Weights of a small mixture-of-experts language model, trained from scratch on English Wikipedia: 64 SwiGLU neurons an expert, a variant of SOAP for the experts.
Below are experts of layer 7 (counted from 0) of a mixture-of-experts language model. Rows are named router (the router's row for the expert), down (a neuron's output weights, with its number) and show model dimensions 0-191. Each number is 128 + 32 x the weight over its row's rms, rounded and kept within 0 to 255.
After each expert's rows: a language model's description of what the expert responds to. This comes from a sample of Wikipedia text that the model never trained on.

# expert 8
router [193 109 107 149 110  95  97 136 131 130 126 123 123  86 162 121 108 170  81 130 106 118 123  65  95 126 177 192  79 144 153 132 117 119 125 152 101 107 130 126 207 100 136  97  68 102 137 119 167 126 118 103 115  97 155 148 110 127 159 110 123 116 114 131 121  88 102 107 178 198 153 150  70 117 134  98  99  97  89  97 131 136  73 123 113 114  95 104  97 149 138 100 150 132 124 166 109 117 195  85  98 141 127  64 166  72 112 129 167  64  89 123 114 168 185 101  92 197  93 185 106  84  74 176 102 120 119 131 105 126  78 145 167 138  85 105 122 141 116 125 114 109 144 129 125 144  97 104  95 115  89 113 151 182  59 117 116  79 211 122  61 159 169 100 103 176 107  73 168  87 100 117 150  96 101 128 168  93 157 162 145  89 133 119 133 117 157 169 102  71 166 106]
down0 [102 151 148  97 137  90  71  86 100 111 161 147 116  90 102 120  77 100 116 162 116 118 209 110 107  81 168 106 128 132  92 177 130 130 188  83  68 136 171  89  94 165 124 121 135  92 171  89 193 100  99 122 138 121 138 103 110 114 133  90 150 139 163 185 154 138 115 117 116 233 149 139 169 137 165 148 126  96 146 104 192 109 228 125 113 134 126  69 144 137 150  80 113 150  70  91 122 124 140 163 133 151 172 135 126 107 120 118  51 121 136 148 106 118 148  62 100 103 120 133 129 118 110 150 105 177 147 129 108 129 126 105 157 153 143 136 148 126 148 121  94 106 132 102 147 101 131 156  60  94 106  77  88  91 171 137 151 166 140 121 128 171  22 111 136  84 155 158 144 125 149 128 152 111  46 112  62 133 151  73 143 104 153 148 123 118 103 141 160 118 150 146]
What it handles: Words inside titles. Inner words and suffixes within quoted titles, award names and organization names, like the in "Bless the Child", 's in "Every Mother's Son", -ary.

# expert 24
router [129 128 120 135 149  99  80 132 167 141 113 125  82  49 183 121 129 114 107 156 106 113 112 129 159 153 114 186  70  48 115 110 103 108 155 120  95 105 143 124 109 108 152  81 175 134 168 165 115 118 113  76  97 140 118 112  95 108 140 160 113  81  88 140 151 115 149  99 161 124 175 178 143 165 125 117  89  95  74  70 123 197 135 172  85 134 184  75  64 121 115 156  95 144  73 133 164 165 167 117  78 190 127 118 137 117 153 147 146 114 119 136 116  61 134 129  76 141 132 105 157 125 111 165  99  89 115 140 122  75 103 126 120  96 182 149 181 146 101  97 137 106 171 152 174 105  86 103 117 123 155 113 136 117  73 177  60 102 113  98 143 119  88  56 188 105 111 143 166 100  92 119 173 169 113 196 137 115 166 119 138 122 157 148 142 196  82 129 127 122 159 151]
down0 [126 100 132 156 108  81 145 157 147 115 173 146  92 146 134  59 113  68 103 135 154  90 196 116  91 106 127 113 146 175 167 166 180 131 108  91 104 155 167 147 172  61 133 180 156 128 104 130 139 128 112 128  98 165 144 151 109 122 140 101  73 114 121 112 173 129 131  93 121 154 143  59  95 182 192 116 152 125  89 113 140 104 123  68 103 125 106  87 139 135 130  93 122 145 138 142 152  82 118 112 132 104 149  66  34 103 106 135  63 169 153 147 109 124  93 105 187 105 108 142 171  84 158 159 158 206 115  95 115 117  69 129 119 158  97 108  98 103 117 119 148 132 160 121 114 138 114 185 138 138 148 125 136 198 199 102 106 168 152 113 159 178 120 138  92 138 142 117 179 186 140 160 136 121 174 166 145 120 142 101 138  68  97 141 146  63 108 107 139  81  60 141]
What it handles: Capitalized title words. Capitalized words or word starts in names and titles, such as All, Big, High, Great, New, often inside quoted titles or band names.

# expert 37
router [ 70 146 146 166 120 159 139  88 159 177 128 137  89 103  83  45 186 162 106 141  87 123 106 115 129  87  95 169 105 165 126 120  67 109 169  88  58  71  99 156 119 131 129 180  87 100 102 133  96 134 188  87 132 158 112 115 190  81 169 182 147 134 109 172 142 117 119 178 169 180 152 100 139 165 119 141  91 158 115 153 122  59  93  50 146 124 136 134 105 174 112 100  94 129 159 127 110 180 121 111 163 169 102  94  98 156 173 100 129 103 111  97 124 139 167 112 136 118 171 115  84  85 101 133 133  82 126  83 133 108  71 123 136 163 143 127 142 144 137 121 144  78 128  89  90  65 111 121 109 145 149 129 147 145 121 126 131  61 133 130  45 121 172 113 123 158 148  64 119 124 111 105 112 120  87 122 122  77 114 148 133 139 110 147 155 125 200 109  81  95  78 100]
down0 [ 93 102 135 105 138 174 113 180 183 139 110 144  77 189  56 179 108 143 101  58 109 103 165 162 183 133 132  81 105 123 114 112 156 138 144 165  83 165  75  80 139 171  91 136 129 117 126  81 146 136 125 124 119  88 152 118 151 143 143 106 150 190 150  26 145 122 169 118 159 122 125 154 163 146 104 142 158 125 116  99 172 139  83 105 121  90  87 163 139 166 189 128 137 167 156 146 102 129  96 165 110 127 159 133 155  91 170 132 123 103 127 134 156 104 102 159 155 133 125 108 137  86 165 152 101 160 145 125 139 129 173 155 128 117 137  87 137 116 122 235  32 126 145 173 122 118 119 121 133 110 128 156 135 119 158 181 150 175  62  69 140 136 121  87  91 116 201  99  93 143 119 100  98 160 178 178 123 170 192 164 131 140 162 106  91 111 124  98 129 152 132 126]
What it handles: Taxonomic name endings. Latin endings in biological classification lists, such as -idae, -ae, -ensis, -ium, in Family, Genus and Species entries.

# expert 63
router [ 93 180  88 182 145 122 147  53 140 145 131 136 145 134 129 152 116 162  65 132  69  94 139 119 109  78 114 193  94 155 119 129 116 141  90  54 154 130 106 176 127  90 105 168 115 161  94  86 139 127 100 121 197  87  53 118  82 137 147 131  90 103 168 178 158 141 165 126 113 118 161 157  64 135 148 134  86 163 118  89 105 158 117 153 164  92 188  67  84 120 176 118 102  92 161 113 122  99 143  82 130 148 123 104 126  87 112 148  97 115  77 130 160 153 146 137  81 128 108 104 113 115 152 179 151 116 102  85  38  65 103 164  74 144 133 128 120 107 125 104 133 148 106 163 119  99 147  95  96 142  89 123 106 122 122  74 142  99 183 110 107 144 138 105 106 169 130 106 164  68 110 152 151 133 130 143 129  44 173 146 150 135 133 155 127 105 163 189 132 191 101 126]
down0 [103 133 163  91 160  76 155 162 148 172 115 103  88 102 124 170 163 165  33 161 134  98  93 108 150 154 134 132 121 140 170 149 123 134 117 107  71 196  98  82 103 158 132 126  91 104 123 145 152  50 139 123 145 108 102 152 140 144  75 138 176 113 140 126 120 126 153 123  82 161 110 131 159 154 119 227 194 107 114 131 120  52 164  65 114 136 111 160 157 124 158 107 135 155  86 128 136 158 133 136 191 127 122  97 135 138 120  84 119 151 135 155  95 152 118 182 192  84  65 189 177  97  82 169 147  90 116 108 105 101  80 173 117  99  79 163 131 132 128 140 154 113 152  94 147 128 111 151 135 104 151 110 183  95 122 206  87 147 108 139 163 147 129 100 168 126 111 158 133 116 172 120 108 132  44 121 113 131 100 174 174 134 141 103  88 161 124 147  92 174 126 138]
What it handles: Place-name endings. Final words and pieces of proper names for places and institutions, such as Beach, Creek, Museum, Pawt-uck-et, Wembor-ough, Highway.

# expert 54
router [141 134 135 120 112 148 149 133 141  88  53 110 104 131  75 162 119 131 112 109 153 152 119 133 126  75 132 144  98 154  86 110 162  74 110  90 128 112 119  90 143  95 127 140  55  93 127 130  89 108 154 180 119 138  89 133 118  99 157 106 114 199 127 112  96 121  64 113 149 174 168 153 112 176  80  87 114 119 103 139  81  86  79 145 144 185 151 161 116 121 201 105 200 146  61 112 133 148  89 110 123  93 117 115 128 100 117 143 158 109 128 163 140 182 135 143 147  98 136  82 137 146 110 151 162 120 120 130 148 148 125 108 108 143 127  92 178 174 138  79 147 122 110 142  63  80 169  87  69  91 144 135 122 137 118  85 118  81 191  86 122  97 162  88 139 163 101  84 119 117 101 158 150  71 118 143  84  66 122  99 163  96 241 121 117 127 104  98  82  80 184 142]
down0 [ 68 130  93 123 143 117 135 100 119 133  76  86 141 160 132 129  89  86 160 108 169 114 136  71 191 110 114 130 176 124 194 179 140  62 130 103  96  33  57 124  97 100 131 172 172 158 173 165 149 138 121 157  75 113  94 184 158 128 120 145  91 106 150 141 119 128 105 141 134  96 124 160 103 117 182  87 157 148 113 130 174 128 126 107 105 109 141 164 174  90  46 120 131  96  43 127 137 133 143 114 148 112  93 119 108 121 129 109 130 128 125 123 148  53 140 133  99 109 144 148 123 169 214 187  64 172 105 132 189 119  78 118 102 116 110 147 124 100 120 142 127 100 158 101 142 131 121  94 133 106 138 170 130 110 167 182 126 127 136 153 185  76 145 164 119 133 158 162 134 121 145  58 145 124 163 118  63 199  88 112 177 100 140  99 154 138 147 144 126 151 126 111]
What it handles: Non-Latin script bytes. Raw bytes of Greek, Thai, Tamil, Arabic and other non-Latin script text, plus some scattered short English words like "the".

# expert 49
router [ 90  54  79 173 120 140 167 159 122 164 120 118 107  89 134  75 128 181 137 148 135  95 153 173 158 119 163  86 179 112  98 102 104 114  97 117 155 213  95  88 115 148  95  89 113 103 154 145 211  70  66 120 150 168  87 138 116 142 146 109 188  94 107  79 139  81 131 119 138 104 164 178  86 152 155 114 108  89 162 189 139 136  87 136 152 141 126 113 182  84 109 139 135 123  66 141 117 140 103  94 147 131 113 133 165 135 123 174 133 112 140 130  63 139 105 153 125 199 120 197 127 154 116 114 127  69 161 155 128 139 127 105 171 135 156 139  72  91 110  85 121 138 165  97 195 166 148  97  85  96 114 147 138 101 146 127 104 107  81 158 123 111 156 179 115 109  67 111 133 103 107  76 141 130 120 172 163 116 107 186  72 144 158 102 118 131 122 138 136  85 176 166]
down0 [132 150 151 142  97 168 100 106  85 101  61 143 110 118 156 138 120  82 150 152 151 128 123  56  82 120  68  98 142 121  86 139 114 132 136 165 144 133 180 161  77 108 150 146  98 156 160 144 136 111 103 152 141 131 152 149 143 165 108 119 183  33 148 152  92 131 116 114 147 146 140 111 199  69 114 138  63 161  97 143 124 119 181 117  88 154  98 126 162 159 167 123 112 139 152 117 196  89 104 141  66 117 156 109 109 140  97 101 144  73 126 180 149 128 180  64 136  86  97  96 110  89 147 187  97 144 164 100 134 148 130  96 154 127 141  97 177 104 125 168  64 161 149 151 145 161  92 175 137  97 124 121 125 143 142 154  84 115 199 100 185 114 179 160 164 101 210 116 155 179 151 127 117 135 143 135 107 113 194 164 116 175 101 172  89 130 146 110  88 125  96 150]
What it handles: Relational prepositions. Prepositions following verbs or role nouns that link to an agent or group, such as under, by, against, over, of.

# expert 61
router [116  80 103 170 116  92  91 139 140 140 159 132  79  70 150 170 106 174 129 139 154 130 133 102 157 194 144 131 160 178 161 102 165 135 142 168 114 171 161 126 143 116 139 103  92 132 163 141  79 182  90 113 162 135 164 156  83 136 113 121 157 110 137 108 125 185 112 169 171 139 172 112  76 180 146  89 158 188 163 117 125 172 159 158  85  87 110 190 117 140 175 161 117  89  73 126 113 106 153 166 100 143 137 110 125 120 101 106 150 147  78  84  76 133 131 144 126  96 108 148 109 138 136  77 111 135 143  96 145 126 161 159 125  99 136 131 145  83  81 104 155  78  56 113 144  69 124 182 114 119 151 162 153  96 118 100  75 143 134  77 147  87 131 123  95 147 100 204  60  99  98  81 119  62 165  81  77  97 127 130 137 177 165 106 129 152 173  89  80 155 157  88]
down0 [124 144 103 126 101 105 146 211 126 101  97 125 110  98 104 142 117 167 126 136 128  99 165 112  98  85 137  68 176 101 129 114 153  98 146  92 120 187  94 101 100 117  78  72 114 168 130 128 130 183 131 102 169 154 147  96 126 192 149 166 148  64 178 143 137 166 109 111 179 124 129 143  76  53 123  97 105 164  74  40 119 110 129 168 110 141 137 100 109 108 128 160 182  99 111 108 141  82  83 174 118  76 160 156 180 167 116 105 158 100 124 121 124 164 106 170 127  79  93 140 142  96 105 123  77 145 126 147 218  93 130 188  98 109  98 155 131 154  76 111 110 120 112 126 126 131 147 124 165 133 169  85 171 176 158 150 143 111 173 106 143 113 114 125 113 165 166  99 120 129 166 117 137 216 105  95 127 124 129 120 136 110  83 149 198 204 112  92 148 114 136 133]
What it handles: Conjunctions in lists. And, the, commas and similar linkers joining place names, dates or ordinals, such as England and Wales, eighth and final.

# expert 32
router [ 65 108 107 151 153 131 109 167 180 103 140 133 172  80 132  91 140 124  48 128  74 159 145 171 159  96 122 128 160 163 151  81 176  88 155 136 154 114 160 124 105 102 172 155 119 190 107 201 118 103 150  94 100 104 130 101 175  81 177 132 161 136  53  98 189 108 109 173 170  84 129 126  84 157 126  90  97 148 114  91 143 146 136  92 155 112 134  99 123 158 143 134 146 107 117 160  89 154 113 133 118 159 113  81 161 107 113 106  89  71 154  72 143  95 175 120 117 139 167 160 114 136 126 132 160 111 196  74 123  63  87 141 125  88 154 121 130 104 148  58 176 100  74 128 160 129  85 123  95 178  98 115 127 114  92 101  94 165 149 106 131 133 148  91 189 101  80 117 148 126 113 155 112 129  55  79 162 141 124 107  84 128 165 161 146 174 114 161 170 109 122 100]
down0 [140 125 134 146 124 116 165 110 109  99 145 105  78 123 142 115  98 126 136 133 175 123 128 109 114 129 126 155 100  75 138 167 104 166 138  65  97  81 115 129 131 146 159 129 163 173 134 137  95 180 135 162 113 144 146 197  62 126 126 143  91  84  84 108  82  44 136 147 118 127 128  89 137 177  76 113 143  78 157 119 135 108 141  83 149  71 119 132 167  74 128 155 138 162 112 138 177 112 192 150 141 152  82 165 169 160  78 176 118 133  70 117 124 168 129 217  95  86 151  78  95 146 136 157 188  94 160  98 130 185 125 137 114 102  89 132 102 148 105 117 147 158 100 125 152 119 186 183  70 139  32 136 148  78 131 123 136 127 141 185  79 129 174 115 134 191  68 102 133 121 132  80  91 148 143 106 147 106 123 121 160 148 156 125 130 129  99  75 146 117 110 182]
What it handles: Name-internal syllables. Short vowel-consonant pieces inside personal and place names, like -ad- in Bernadette, Aladinsky, Hadley, -ode in Rhode; also whom, although, where.